Weights of a small mixture-of-experts language model, trained from scratch on English Wikipedia: vocabulary 8192.
Below are experts of layer 4 (counted from 0) of a mixture-of-experts language model. Rows are named router (the router's row for the expert), up (a neuron's input weights, with its number), down (a neuron's output weights, with its number) and show model dimensions 0-95. Each number is 50 + 10 x the weight over its row's rms, rounded and kept within 0 to 99.
After each expert's rows: "raises" lists some tokens whose logits its average output raises strongly, later layers aside; "mostly gets" lists some tokens that are sent to it at least half of the time. This comes from a sample of Wikipedia text that the model never trained on.

# expert 42
router:73 66 56 37 47 52 49 59 68 56 58 44 26 36 48 63 42 49 46 51 63 49 50 60 60 56 68 32 49 50 55 60 45 53 48 39 43 56 63 50 69 60 73 49 48 60 56 35 57 36 56 47 59 54 53 43 56 29 41 37 54 47 56 44 50 55 64 54 52 53 69 55 52 63 28 55 47 46 49 40 49 48 53 57 32 51 51 54 64 58 57 54 48 46 25 59
up3:45 61 74 41 45 56 39 59 47 61 57 53 51 42 73 71 48 37 44 63 65 45 41 62 48 43 50 56 33 65 63 49 48 29 56 49 59 37 57 36 52 65 37 55 49 61 56 64 68 45 35 47 51 41 36 41 60 41 49 51 55 59 54 58 33 54 58 51 57 73 54 44 38 58 56 52 42 35 60 54 36 52 61 60 41 55 45 57 47 54 41 45 53 43 43 44
down3:50 47 47 52 61 37 50 51 50 54 44 49 60 83 40 31 49 63 53 50 50 57 64 51 45 65 51 63 28 43 46 58 45 44 40 40 49 46 55 50 38 43 60 49 47 40 47 40 36 46 50 51 67 67 62 63 48 61 46 35 56 40 48 57 51 62 47 71 52 36 39 71 48 62 33 52 52 50 50 31 56 43 51 46 49 69 49 38 56 67 44 49 40 60 48 64
up4:58 45 55 49 51 34 59 56 47 61 75 69 60 48 37 39 58 65 33 61 56 61 30 45 50 72 53 36 46 51 49 35 59 51 47 56 57 65 59 68 45 60 50 56 55 35 67 51 48 39 60 44 45 60 51 51 62 41 47 47 40 55 58 44 47 45 59 69 53 51 62 58 55 32 39 31 37 48 39 62 57 58 67 37 46 48 56 47 46 44 44 39 53 62 38 54
down4:62 71 56 35 59 46 38 66 56 48 53 52 39 41 53 59 46 46 64 40 60 61 49 45 57 51 27 55 55 67 48 56 52 43 57 70 58 29 45 57 32 55 59 43 66 57 51 42 55 48 49 50 62 42 56 41 50 57 43 54 40 50 44 54 56 65 81 49 43 59 53 47 42 57 55 43 43 55 38 55 41 52 55 66 44 53 50 66 49 66 65 57 71 46 68 53
up5:56 48 49 55 47 54 58 58 54 64 48 46 45 45 65 55 58 30 57 68 57 45 29 53 63 59 35 26 36 59 74 45 62 43 45 38 65 41 53 49 64 46 63 56 35 64 55 56 56 47 42 54 37 58 51 36 49 54 53 33 46 58 50 68 58 48 41 52 27 53 74 49 49 56 53 58 44 50 50 52 54 52 61 62 58 48 63 44 40 49 58 59 56 36 34 46
down5:29 57 56 41 35 50 39 67 44 47 64 57 59 72 33 63 43 56 54 63 62 60 49 60 62 33 38 59 57 48 49 45 57 57 66 37 66 38 47 43 56 44 55 52 47 46 66 69 38 35 47 49 65 44 39 44 47 60 42 67 42 31 47 46 66 45 46 45 62 51 45 57 49 63 61 34 47 47 39 58 61 58 60 58 59 43 48 44 56 40 45 44 63 48 60 50
up6:66 45 46 33 50 43 42 59 39 58 48 54 57 58 54 58 40 73 44 46 38 38 47 42 56 67 50 53 41 30 51 47 70 41 38 55 66 46 49 43 58 50 46 45 43 33 56 37 57 58 48 47 53 60 57 44 60 45 81 50 47 46 50 39 27 56 54 58 50 46 54 62 68 48 35 45 45 44 50 51 40 51 61 39 49 41 57 69 49 48 66 72 45 53 41 64
down6:42 51 50 62 65 45 48 42 38 45 56 56 47 45 46 48 41 58 44 38 53 58 27 50 43 49 60 46 46 51 36 69 34 58 50 47 42 56 61 42 59 60 57 48 37 45 46 54 55 37 24 59 63 72 43 51 46 49 32 34 45 47 48 70 58 52 52 59 45 51 71 59 44 50 48 50 27 53 49 48 27 62 57 40 35 55 65 59 44 56 51 70 55 58 46 41
up7:65 58 54 49 45 46 61 52 58 57 41 58 57 56 59 61 48 32 42 59 40 56 49 42 63 45 61 33 36 58 51 45 42 59 42 54 60 61 51 50 58 63 46 45 43 47 43 51 34 60 39 38 55 73 54 40 30 16 46 43 52 43 44 63 47 53 73 33 36 59 47 41 54 59 50 36 48 65 38 50 62 48 61 60 43 50 38 61 61 48 56 50 36 39 44 47
down7:37 39 34 46 53 53 43 26 41 59 51 41 44 60 54 46 55 52 42 41 41 54 56 49 35 55 47 46 64 40 47 51 58 46 60 52 48 36 35 63 38 43 48 52 58 48 48 64 67 46 43 59 57 63 25 34 56 75 60 32 63 56 48 47 40 59 42 45 48 59 44 57 45 41 62 53 68 58 56 66 58 46 53 64 37 54 60 70 37 39 34 54 51 53 54 57
raises: "particularly ", "lead ", "leading "
mostly gets: "was ", "became ", "being ", "been ", "were ", "remained "

# expert 68
router:61 52 57 60 53 43 67 68 49 45 50 44 46 59 59 64 44 37 50 58 49 42 45 62 63 48 50 33 47 65 45 50 41 56 68 34 46 55 49 28 50 50 48 40 63 53 50 27 67 34 42 43 31 34 51 41 56 50 30 48 50 26 59 37 51 53 64 55 55 47 55 66 73 57 47 52 40 54 60 42 52 46 34 35 48 48 52 58 56 41 59 42 56 56 42 50
up0:53 39 68 45 44 38 41 52 42 26 63 66 51 59 62 51 69 38 45 54 75 43 56 55 49 51 58 34 55 71 40 64 53 37 53 49 41 42 49 68 52 55 53 52 45 56 54 31 46 35 38 48 45 53 38 57 54 45 27 53 46 39 60 59 69 57 60 56 55 59 49 63 59 62 67 52 41 58 59 47 58 47 57 54 46 47 42 51 60 50 50 64 65 63 44 51
down0:39 35 49 38 47 55 53 46 38 49 47 62 44 47 59 68 50 68 35 60 53 52 53 39 48 68 51 38 50 44 54 64 42 61 60 57 64 53 51 61 34 40 53 51 57 30 40 68 39 45 60 63 48 39 54 76 43 50 39 59 73 57 69 51 51 51 46 40 47 65 46 61 56 60 50 51 48 25 53 47 35 51 45 45 65 54 36 48 56 38 53 49 52 44 43 35
up1:54 37 58 48 54 38 64 49 46 50 44 53 58 52 51 51 75 48 47 37 69 45 39 28 41 50 63 49 44 66 55 58 37 44 45 35 61 51 67 57 54 50 40 46 56 61 57 51 72 57 70 61 41 39 42 34 55 68 48 42 69 43 51 55 50 39 56 49 49 43 57 63 59 37 49 36 38 42 62 33 47 44 43 43 58 61 46 35 43 41 48 61 45 45 33 52
down1:46 40 62 61 46 52 33 53 47 66 43 50 29 60 58 64 54 62 31 48 52 37 43 56 43 64 58 52 64 49 64 63 34 43 42 50 47 59 63 36 55 53 41 45 57 52 49 43 51 56 45 61 47 48 41 62 50 48 72 50 54 67 57 46 50 72 78 42 62 66 56 43 46 64 40 56 57 50 56 50 45 57 49 62 63 34 36 40 34 45 55 42 44 61 43 61
up2:50 61 53 38 55 48 63 27 50 58 55 52 37 50 51 42 41 58 38 54 48 42 60 61 43 56 39 45 59 50 46 58 43 40 61 62 45 51 39 40 65 50 37 56 64 46 31 41 73 54 52 60 43 55 50 79 54 30 54 53 53 42 55 54 61 36 71 54 47 47 47 57 69 61 45 51 38 64 64 35 52 44 56 56 40 36 41 44 54 31 60 55 44 43 63 48
down2:51 71 54 48 53 49 20 56 45 53 69 57 44 56 54 44 52 47 55 38 54 63 48 36 53 44 58 64 51 38 50 71 51 31 46 66 51 74 67 56 65 51 66 39 59 61 45 33 48 56 43 44 47 49 46 46 37 44 44 42 58 56 54 43 35 46 57 45 36 64 57 45 53 61 49 34 42 57 56 73 60 46 47 51 51 45 68 46 48 51 47 57 34 47 50 60
up3:60 19 60 46 49 59 70 49 46 44 55 53 59 50 64 41 46 49 25 65 56 54 44 68 43 34 37 59 50 44 55 47 71 50 47 69 48 49 68 41 38 49 54 66 49 50 47 54 59 38 44 46 57 64 48 43 68 46 40 39 54 63 50 41 52 54 55 57 34 55 48 47 61 51 45 57 42 24 48 51 36 50 43 38 54 56 54 60 57 44 45 35 48 43 63 58
down3:32 52 57 53 63 35 60 77 41 51 58 52 53 52 52 51 44 34 54 52 34 59 51 49 64 48 43 45 46 43 52 36 64 44 50 66 48 46 49 58 53 56 44 33 67 42 46 50 53 34 76 54 41 38 56 48 60 46 61 32 64 57 54 50 38 39 69 49 54 66 56 42 47 54 62 42 71 66 59 60 42 59 48 59 47 60 59 53 54 65 41 41 56 68 46 50
up4:76 47 52 46 48 62 64 62 43 54 43 55 40 37 64 41 55 43 53 58 58 61 55 64 56 38 49 59 81 58 56 44 58 51 51 41 52 43 60 53 47 50 50 57 59 50 60 51 48 32 65 51 39 55 51 32 36 57 59 52 63 42 59 50 49 47 62 56 19 44 39 66 56 61 60 53 61 65 53 58 39 59 53 39 53 47 57 60 43 51 69 59 45 66 56 53
down4:53 49 46 41 38 36 59 56 47 42 44 58 44 54 49 54 45 51 46 48 36 33 50 41 40 39 35 46 37 53 26 48 44 28 58 45 57 57 43 45 40 34 34 63 37 63 61 64 39 53 50 24 26 54 58 47 53 47 42 57 50 40 54 31 47 27 38 53 38 57 71 36 43 49 51 51 43 52 52 42 50 44 47 38 53 46 45 47 51 61 58 62 61 64 59 47
raises: "edly ", "ably ", "ish "
mostly gets: "ia", "a", "ana", "ta", "ha", "University"

# expert 84
router:60 69 80 51 47 57 56 50 52 39 46 40 40 55 55 60 40 50 43 52 48 51 60 54 61 74 47 47 56 61 78 61 47 49 56 46 50 40 62 57 60 42 53 39 60 39 64 48 58 47 67 29 47 48 70 52 53 47 43 47 63 40 50 36 56 53 62 69 43 49 61 48 58 53 44 44 41 46 68 52 44 43 46 49 52 35 64 70 51 30 53 51 53 43 49 60
up0:61 60 58 50 41 45 35 36 40 29 55 43 50 52 39 41 42 37 40 71 40 61 52 42 60 43 53 48 60 45 59 58 42 52 54 46 27 41 45 23 63 55 55 48 43 54 63 54 56 56 58 49 44 60 62 54 57 40 58 31 60 64 33 56 56 38 74 59 44 53 45 56 49 57 50 44 42 43 47 52 44 64 40 43 60 68 47 58 48 37 45 74 55 48 56 45
down0:29 46 69 65 38 47 47 51 56 46 50 52 55 58 66 50 44 60 49 55 65 50 50 33 48 42 54 51 47 55 53 46 53 59 45 52 54 44 57 38 49 30 57 63 58 78 55 48 32 73 52 38 48 45 53 65 57 43 54 69 48 42 56 66 35 39 56 55 54 50 55 46 60 47 60 55 64 45 53 27 55 43 63 64 52 39 32 53 62 49 52 34 46 57 69 44
up1:70 58 47 52 39 63 46 53 30 63 55 37 37 35 59 38 49 63 39 67 56 56 58 45 61 55 47 56 47 54 66 49 32 63 55 47 45 37 55 28 58 48 56 51 53 50 32 45 70 41 64 46 38 43 59 58 51 53 55 37 55 39 48 54 43 48 46 46 28 68 48 37 62 33 52 48 51 45 50 43 44 42 49 38 34 45 65 51 53 55 30 54 49 66 59 54
down1:32 52 78 35 36 63 60 52 39 57 36 43 38 51 57 45 55 31 56 53 44 57 60 34 34 58 47 54 52 47 44 37 38 48 55 59 49 46 46 63 48 53 43 58 38 40 40 62 39 41 48 41 62 57 50 59 43 61 57 63 37 55 54 35 70 38 48 49 68 37 46 56 46 60 46 49 42 49 56 62 31 64 36 47 47 61 46 56 57 66 41 42 42 61 52 64
up2:48 57 74 48 62 57 51 48 35 40 50 50 54 40 60 60 35 42 44 46 52 49 59 51 48 59 53 39 73 51 60 60 23 59 57 48 69 43 42 71 37 46 40 20 41 38 51 38 47 48 43 63 45 60 55 55 42 54 55 60 44 30 59 47 54 64 63 47 46 47 50 37 52 51 50 56 49 51 64 47 43 34 37 51 57 51 67 61 42 55 45 62 47 53 45 37
down2:64 46 31 42 40 51 71 37 60 59 47 62 58 44 52 44 74 57 56 53 50 60 40 43 55 62 54 49 52 50 40 62 61 52 33 51 40 40 52 61 49 60 37 53 82 47 46 53 62 66 49 44 39 49 53 32 48 55 42 38 37 41 40 39 40 64 57 66 54 70 55 69 34 51 55 41 49 52 53 57 48 48 52 39 41 56 32 47 56 55 47 37 61 45 50 53
up3:54 61 53 64 44 61 53 43 44 42 69 44 48 65 49 63 43 55 34 55 40 60 31 48 50 61 51 51 54 60 38 51 34 39 49 51 51 50 55 61 41 50 48 30 67 35 59 46 59 36 48 40 39 50 42 44 52 57 34 40 60 58 64 48 53 49 44 77 59 49 74 48 48 64 46 48 46 72 52 43 72 50 37 44 74 49 50 55 46 50 59 63 47 55 45 48
down3:42 42 47 22 55 68 48 48 51 45 48 46 52 51 60 39 20 51 46 60 56 52 72 46 41 52 72 74 31 43 59 52 49 37 43 55 47 34 33 56 60 52 44 64 53 31 50 46 47 42 63 53 51 54 37 65 51 55 46 46 43 55 57 52 58 49 57 32 58 50 60 44 39 45 57 52 49 70 54 40 45 40 42 47 63 49 57 52 56 54 46 42 42 29 52 48
up4:50 53 58 37 38 36 46 60 45 36 47 51 49 51 57 64 37 62 55 50 54 62 62 49 42 65 53 49 59 57 55 63 60 50 62 39 50 58 64 43 47 43 56 39 39 37 63 51 34 45 62 36 57 63 52 59 45 44 63 48 37 52 56 47 73 56 53 41 34 50 45 65 50 60 51 19 40 38 63 42 47 50 63 48 75 48 48 58 37 31 57 50 55 61 41 56
down4:55 60 43 53 50 50 59 36 43 49 47 35 63 25 59 54 52 41 57 40 41 36 35 43 55 63 45 64 46 67 45 47 53 46 70 50 41 48 69 47 51 56 58 64 57 66 60 50 49 51 58 50 30 64 60 55 53 70 38 39 54 38 41 34 42 45 48 40 65 53 35 33 53 47 56 54 46 37 65 32 53 59 43 43 54 48 63 59 38 38 42 59 55 42 55 59
raises: "ept", "ased ", "old ", "ession", "ailed "
mostly gets: "w", "t", "s", "dis", "sn", "pat"

# expert 74
router:68 63 37 36 36 52 58 54 48 37 71 54 44 61 51 53 49 42 66 56 57 33 50 52 42 50 47 47 50 59 52 54 40 49 35 33 53 67 41 48 67 64 71 45 47 59 62 36 44 50 51 35 49 39 46 58 76 28 40 49 55 41 65 48 61 48 46 56 44 34 48 55 54 50 50 45 42 37 68 24 58 54 54 55 44 51 60 44 58 50 57 53 61 50 44 47
up0:73 48 47 47 51 25 39 49 49 42 63 44 52 54 68 46 53 52 49 54 29 39 63 57 49 46 43 58 50 62 51 54 30 25 47 42 67 48 36 46 63 60 63 50 47 51 66 32 33 64 46 61 38 48 65 46 51 45 40 28 52 58 33 46 38 50 38 52 56 50 49 48 40 59 38 49 62 58 59 42 41 48 64 58 40 64 53 45 61 54 48 50 52 59 55 55
down0:31 53 51 49 37 50 64 28 57 45 34 43 50 38 47 53 79 50 39 36 40 54 31 45 54 48 34 50 44 56 45 50 61 52 58 70 37 65 49 53 58 40 67 44 50 57 56 48 63 55 46 51 50 36 68 27 44 65 38 61 58 43 43 51 60 60 65 44 66 45 46 62 61 58 58 58 53 32 55 44 58 46 54 58 53 47 42 48 53 47 54 66 42 48 53 38
up1:51 55 54 57 38 51 61 57 40 40 59 72 44 44 55 56 49 41 60 55 55 22 58 63 57 54 40 61 46 55 49 53 46 61 42 42 53 46 33 38 60 55 67 44 48 62 54 32 38 46 55 53 48 42 56 60 51 41 76 50 51 39 60 41 53 55 46 37 34 40 65 59 57 43 63 54 50 42 43 72 67 54 50 42 42 43 54 46 48 24 34 55 66 54 45 58
down1:49 58 40 52 64 30 45 48 51 67 50 52 60 41 54 44 40 50 68 60 71 50 50 45 49 62 54 56 44 30 60 60 60 51 51 52 57 47 56 56 75 52 51 50 43 57 41 43 50 40 40 47 50 45 42 39 64 51 42 39 47 48 45 51 35 49 64 67 27 68 53 56 41 56 43 40 40 55 40 67 27 45 49 34 46 47 49 31 60 52 52 75 56 63 53 52
up2:60 52 41 60 45 39 60 47 46 47 42 43 48 36 61 58 53 64 44 45 46 24 25 55 53 59 59 50 50 46 61 53 40 49 43 58 49 62 45 77 43 58 58 76 58 45 43 37 57 33 42 40 48 28 54 51 46 57 53 67 68 44 43 53 49 47 45 52 43 48 57 23 41 66 62 38 52 40 47 54 37 49 45 38 53 42 49 50 39 63 50 44 36 52 53 53
down2:49 54 64 62 51 58 37 46 42 67 66 41 43 66 67 39 55 47 36 50 45 72 58 52 53 44 39 42 49 60 64 55 45 36 49 53 54 59 40 40 49 71 43 66 52 58 35 45 49 35 57 60 58 50 42 60 49 53 46 66 51 45 45 62 62 67 70 34 54 49 49 37 40 43 33 46 47 33 69 55 35 57 49 54 44 47 50 45 59 54 41 46 44 73 44 54
up3:47 50 46 35 44 45 45 52 43 41 48 33 54 62 51 65 51 64 44 71 51 36 73 53 54 44 53 61 56 64 41 50 44 47 44 46 44 67 60 32 52 55 39 47 53 44 51 39 52 51 45 72 57 54 33 58 58 50 48 35 43 58 53 54 53 38 56 41 48 26 79 77 49 43 44 68 57 35 59 49 51 47 49 61 57 60 57 45 65 52 55 59 53 53 45 59
down3:61 50 50 54 61 45 54 39 29 45 55 37 46 26 53 49 55 58 33 50 55 38 73 48 39 51 55 52 65 55 58 36 40 52 45 63 52 46 50 31 40 36 48 39 48 62 38 46 60 47 57 67 39 55 46 39 40 38 31 47 52 43 62 42 43 61 36 56 37 60 43 35 46 46 54 38 55 73 48 57 63 41 45 58 51 31 53 28 50 50 44 51 44 58 57 56
up4:61 59 27 60 50 50 53 49 62 56 61 43 37 71 49 55 42 62 46 63 42 46 46 68 45 67 61 48 49 50 52 69 73 43 51 40 64 60 41 41 66 46 61 48 63 55 36 41 35 55 48 41 60 62 47 42 35 64 57 59 36 45 52 51 58 26 66 53 43 57 51 53 56 57 58 52 37 52 51 38 56 48 55 54 48 66 46 43 68 45 33 47 57 54 42 42
down4:45 28 44 51 51 55 69 39 49 43 45 61 53 52 45 49 33 43 71 69 56 28 41 53 63 38 43 57 46 38 57 72 52 38 36 57 49 62 49 58 47 51 48 25 52 52 57 51 61 46 48 60 55 66 48 39 64 39 63 50 65 49 59 49 60 40 46 38 64 49 55 42 25 47 34 44 54 50 46 61 51 52 45 51 60 36 62 48 50 44 57 54 57 38 48 65
raises: "ably ", "tly ", "king"
mostly gets: "ign", "om", "onom", "tiv", "istr", "thes"

# expert 96
router:57 74 40 33 46 54 56 52 57 44 64 48 36 62 45 58 61 48 52 51 40 42 51 44 54 47 51 30 47 55 58 41 47 47 55 50 51 58 48 48 41 50 67 31 38 45 51 37 69 57 47 37 45 46 43 51 57 42 46 38 41 38 55 40 54 48 63 55 63 37 56 56 53 51 46 42 46 55 69 39 52 24 26 50 40 67 57 58 62 36 63 25 54 42 45 55
up0:59 64 58 65 57 53 68 26 70 50 52 43 43 52 61 52 47 43 49 47 41 47 50 43 51 62 43 35 46 53 53 47 39 46 38 38 60 56 44 51 47 45 64 44 31 29 39 56 60 48 51 49 51 50 55 44 71 47 46 45 65 59 48 58 61 60 60 42 55 68 45 45 51 35 74 38 40 70 50 42 63 57 29 46 38 60 41 53 44 58 39 62 35 45 46 47
down0:57 57 42 65 55 58 57 52 36 51 45 52 50 32 44 62 42 59 50 42 69 56 47 37 56 41 47 57 50 64 57 42 45 42 36 49 23 43 65 49 44 68 50 51 61 53 40 47 43 56 49 36 66 45 51 48 47 48 59 38 46 48 21 49 45 41 57 61 49 30 50 41 49 50 63 68 72 65 56 54 55 44 40 32 41 56 51 56 33 49 46 50 63 52 64 64
up1:44 59 46 52 33 49 55 35 35 51 56 45 49 62 43 27 50 49 70 39 48 53 62 64 64 62 45 33 49 53 35 53 45 51 44 50 36 50 73 48 57 69 54 56 30 53 64 53 55 64 55 56 49 58 40 50 46 38 53 53 48 45 56 61 60 31 50 39 65 52 44 47 41 60 50 37 52 54 72 50 47 61 33 51 65 51 50 60 65 48 58 40 38 63 65 62
down1:57 46 44 59 56 58 38 58 51 45 26 52 45 45 33 62 62 35 47 58 52 47 40 69 54 46 54 61 63 61 49 49 49 52 55 48 42 45 56 50 59 52 45 46 61 52 32 42 45 39 69 58 59 48 49 47 65 49 64 41 53 51 26 26 48 52 42 60 28 28 50 54 63 37 47 50 58 55 30 64 50 41 48 61 30 62 53 52 38 58 45 42 64 61 46 49
up2:50 48 53 39 61 47 55 54 55 38 49 61 43 47 47 37 43 43 47 55 46 46 56 61 60 45 71 49 63 56 60 37 67 30 70 44 37 56 40 57 68 39 47 23 35 58 58 42 60 49 61 53 54 50 54 56 42 40 57 45 57 46 30 45 52 42 54 52 58 48 55 54 32 51 53 57 46 54 43 30 53 34 55 16 53 56 61 62 49 51 37 40 64 48 50 44
down2:54 45 61 47 44 48 66 34 47 42 60 61 61 52 54 53 54 67 46 40 50 64 59 67 70 57 38 52 26 37 35 65 50 83 51 63 56 41 62 40 56 47 55 52 53 56 50 52 66 36 49 55 52 51 59 46 74 71 48 56 55 52 41 35 50 57 54 55 60 49 41 53 57 58 62 63 50 52 57 49 51 49 43 48 51 51 31 34 64 37 46 54 41 52 51 59
up3:35 68 61 59 44 47 40 53 58 40 43 56 51 57 60 46 69 35 52 63 43 51 54 57 47 46 68 57 49 57 47 44 52 35 45 56 43 33 44 59 67 46 50 44 55 44 73 59 61 68 52 43 51 53 30 53 60 48 47 60 49 49 66 47 48 48 44 45 66 53 52 63 38 61 38 49 37 55 75 56 38 39 38 49 41 53 56 52 57 53 42 64 64 46 19 50
down3:62 35 46 58 43 56 65 59 43 60 50 50 35 39 36 85 46 55 37 42 40 38 38 45 48 35 41 42 57 42 41 43 49 56 49 49 52 40 62 47 37 55 50 47 42 45 39 61 41 29 46 72 46 53 51 56 41 48 60 29 49 46 53 45 57 57 53 55 41 53 53 33 61 47 66 51 60 34 53 47 52 51 57 28 63 48 52 62 52 46 58 51 68 55 66 40
up4:48 42 55 53 45 62 57 40 71 47 44 65 33 53 40 45 64 44 50 53 53 41 54 49 76 66 59 62 40 44 49 52 64 59 63 33 48 52 46 53 49 54 54 39 53 44 43 42 48 49 64 66 42 61 35 29 54 71 61 50 64 57 64 33 58 62 70 65 49 55 37 44 36 45 54 38 58 53 51 43 58 42 59 39 48 61 45 50 47 38 47 49 65 41 58 45
down4:41 45 53 48 72 57 38 35 46 63 32 46 59 39 69 41 39 39 54 46 48 46 42 59 54 32 62 51 38 64 52 39 41 42 28 57 52 53 44 53 48 30 35 62 61 46 47 52 39 55 65 58 53 48 62 38 61 47 35 42 48 39 66 36 36 45 56 58 45 58 65 54 52 56 57 43 62 52 57 55 47 46 51 62 67 64 58 58 60 71 45 47 42 62 58 53
raises: "ology", "ological ", "ology ", "rom", "olic ", "ages"
mostly gets: "ica", "ota", "other", "ona", "ini", "idae"

# expert 55
router:54 54 60 41 51 37 59 58 53 59 55 43 37 32 58 60 59 38 58 65 62 47 49 52 58 61 49 43 64 62 40 64 50 61 41 40 42 54 61 33 40 45 57 38 51 50 46 38 65 54 43 58 35 44 54 43 64 40 44 44 63 29 43 31 42 48 62 57 40 29 50 64 64 50 42 31 49 51 67 40 56 42 31 50 50 50 49 59 63 31 64 43 43 47 49 48
up2:55 55 57 31 23 51 52 57 40 58 53 69 52 56 49 59 64 30 46 40 64 46 55 48 56 72 40 48 69 59 53 49 52 40 46 50 50 60 35 45 47 50 36 38 51 51 50 59 45 45 33 37 37 49 45 51 53 45 57 50 50 39 61 59 52 27 58 53 46 32 51 59 55 38 31 34 61 39 64 36 38 51 48 56 47 57 36 50 52 41 50 61 35 65 43 45
down2:61 37 60 54 48 60 50 26 45 57 47 44 75 47 61 55 35 59 55 45 59 48 52 51 32 42 42 46 54 58 34 31 46 57 36 51 51 36 57 53 38 68 36 59 59 45 58 51 58 66 49 55 49 50 56 38 46 38 36 51 53 60 42 45 46 48 53 68 59 41 62 62 33 55 58 46 54 56 53 56 60 39 58 28 51 43 39 37 44 42 56 31 60 51 72 50
up3:60 37 52 40 43 57 45 45 54 50 48 47 38 45 41 49 48 50 46 46 66 40 58 58 46 66 63 57 46 68 52 44 52 59 47 43 47 58 63 45 42 55 45 43 57 38 34 48 69 53 56 59 76 45 50 52 42 42 63 33 60 49 23 49 57 38 59 52 43 58 42 56 57 43 34 24 60 62 40 60 55 57 57 47 17 46 49 66 45 45 39 54 57 45 44 57
down3:48 45 49 68 55 66 69 28 44 62 47 42 55 54 57 48 36 48 49 40 27 46 52 61 61 36 42 36 42 60 49 30 48 33 29 52 44 40 36 56 47 49 47 40 48 66 53 55 45 38 44 59 48 58 61 37 52 67 40 31 43 30 53 47 54 51 56 56 46 52 67 44 62 50 55 71 41 46 57 59 66 51 49 55 59 52 64 56 45 53 52 58 47 54 60 39
up4:45 83 67 47 34 35 63 67 49 58 61 37 45 61 43 51 54 57 63 52 45 56 43 46 55 63 58 45 65 54 45 54 36 52 44 65 56 53 56 61 36 46 49 42 61 34 49 42 62 57 48 40 33 54 69 49 56 44 58 72 53 36 58 41 33 31 48 53 43 62 63 45 54 50 54 33 53 49 68 60 55 46 38 52 43 44 32 47 47 48 54 45 45 50 50 42
down4:46 60 54 59 58 62 56 51 59 64 50 47 42 48 42 63 72 64 50 70 48 41 60 44 50 55 56 56 59 28 30 53 41 44 52 49 51 44 35 53 67 54 63 46 48 32 36 48 56 44 46 54 41 58 28 58 55 51 68 60 42 43 50 42 39 63 59 48 40 65 40 44 38 32 55 51 43 60 42 70 54 48 53 48 58 51 34 48 74 56 40 45 61 39 54 41
up5:39 64 43 44 52 44 43 33 47 54 56 53 48 51 65 48 57 64 55 57 43 57 69 54 51 61 46 40 51 51 45 55 69 42 54 65 35 37 69 50 39 49 44 53 66 44 48 39 44 35 60 57 36 57 38 42 55 53 41 54 82 58 63 29 70 51 74 57 50 52 46 72 62 43 54 49 54 47 61 49 49 63 37 53 43 48 63 51 55 53 55 58 53 60 48 39
down5:55 59 71 63 45 48 71 73 43 37 32 54 42 54 50 46 68 60 49 51 60 54 39 37 37 48 46 51 55 54 34 65 43 74 36 50 44 46 47 54 46 49 66 52 64 57 56 61 60 49 59 62 55 28 52 51 45 60 61 33 46 54 71 60 32 46 51 38 60 59 51 43 49 45 45 55 49 51 61 65 44 52 50 44 59 60 57 45 55 41 29 44 54 42 43 49
up6:35 44 50 40 40 31 61 56 68 50 53 74 47 52 56 63 59 47 45 65 36 54 52 58 51 65 38 57 58 57 56 40 47 51 56 48 53 40 74 54 27 44 52 57 58 39 53 49 58 47 42 65 52 54 51 53 51 46 46 48 67 71 47 45 51 49 58 66 54 53 46 60 52 41 45 45 44 44 63 38 73 34 47 47 69 34 34 59 60 39 45 43 40 61 63 50
down6:59 48 45 45 76 53 57 47 52 54 23 43 50 50 30 65 52 43 49 50 55 57 72 51 43 51 48 52 57 45 59 51 47 51 45 68 48 49 39 33 26 62 48 46 53 37 53 40 57 42 48 62 40 52 40 49 62 51 52 49 36 28 48 50 58 75 43 41 43 27 62 45 40 51 45 51 53 60 38 45 42 58 32 53 54 49 58 44 44 54 59 50 62 48 74 52
raises: "–", "; ", ", ", "-", "\n"
mostly gets: "e", "age", "also", "ke", "time", "life"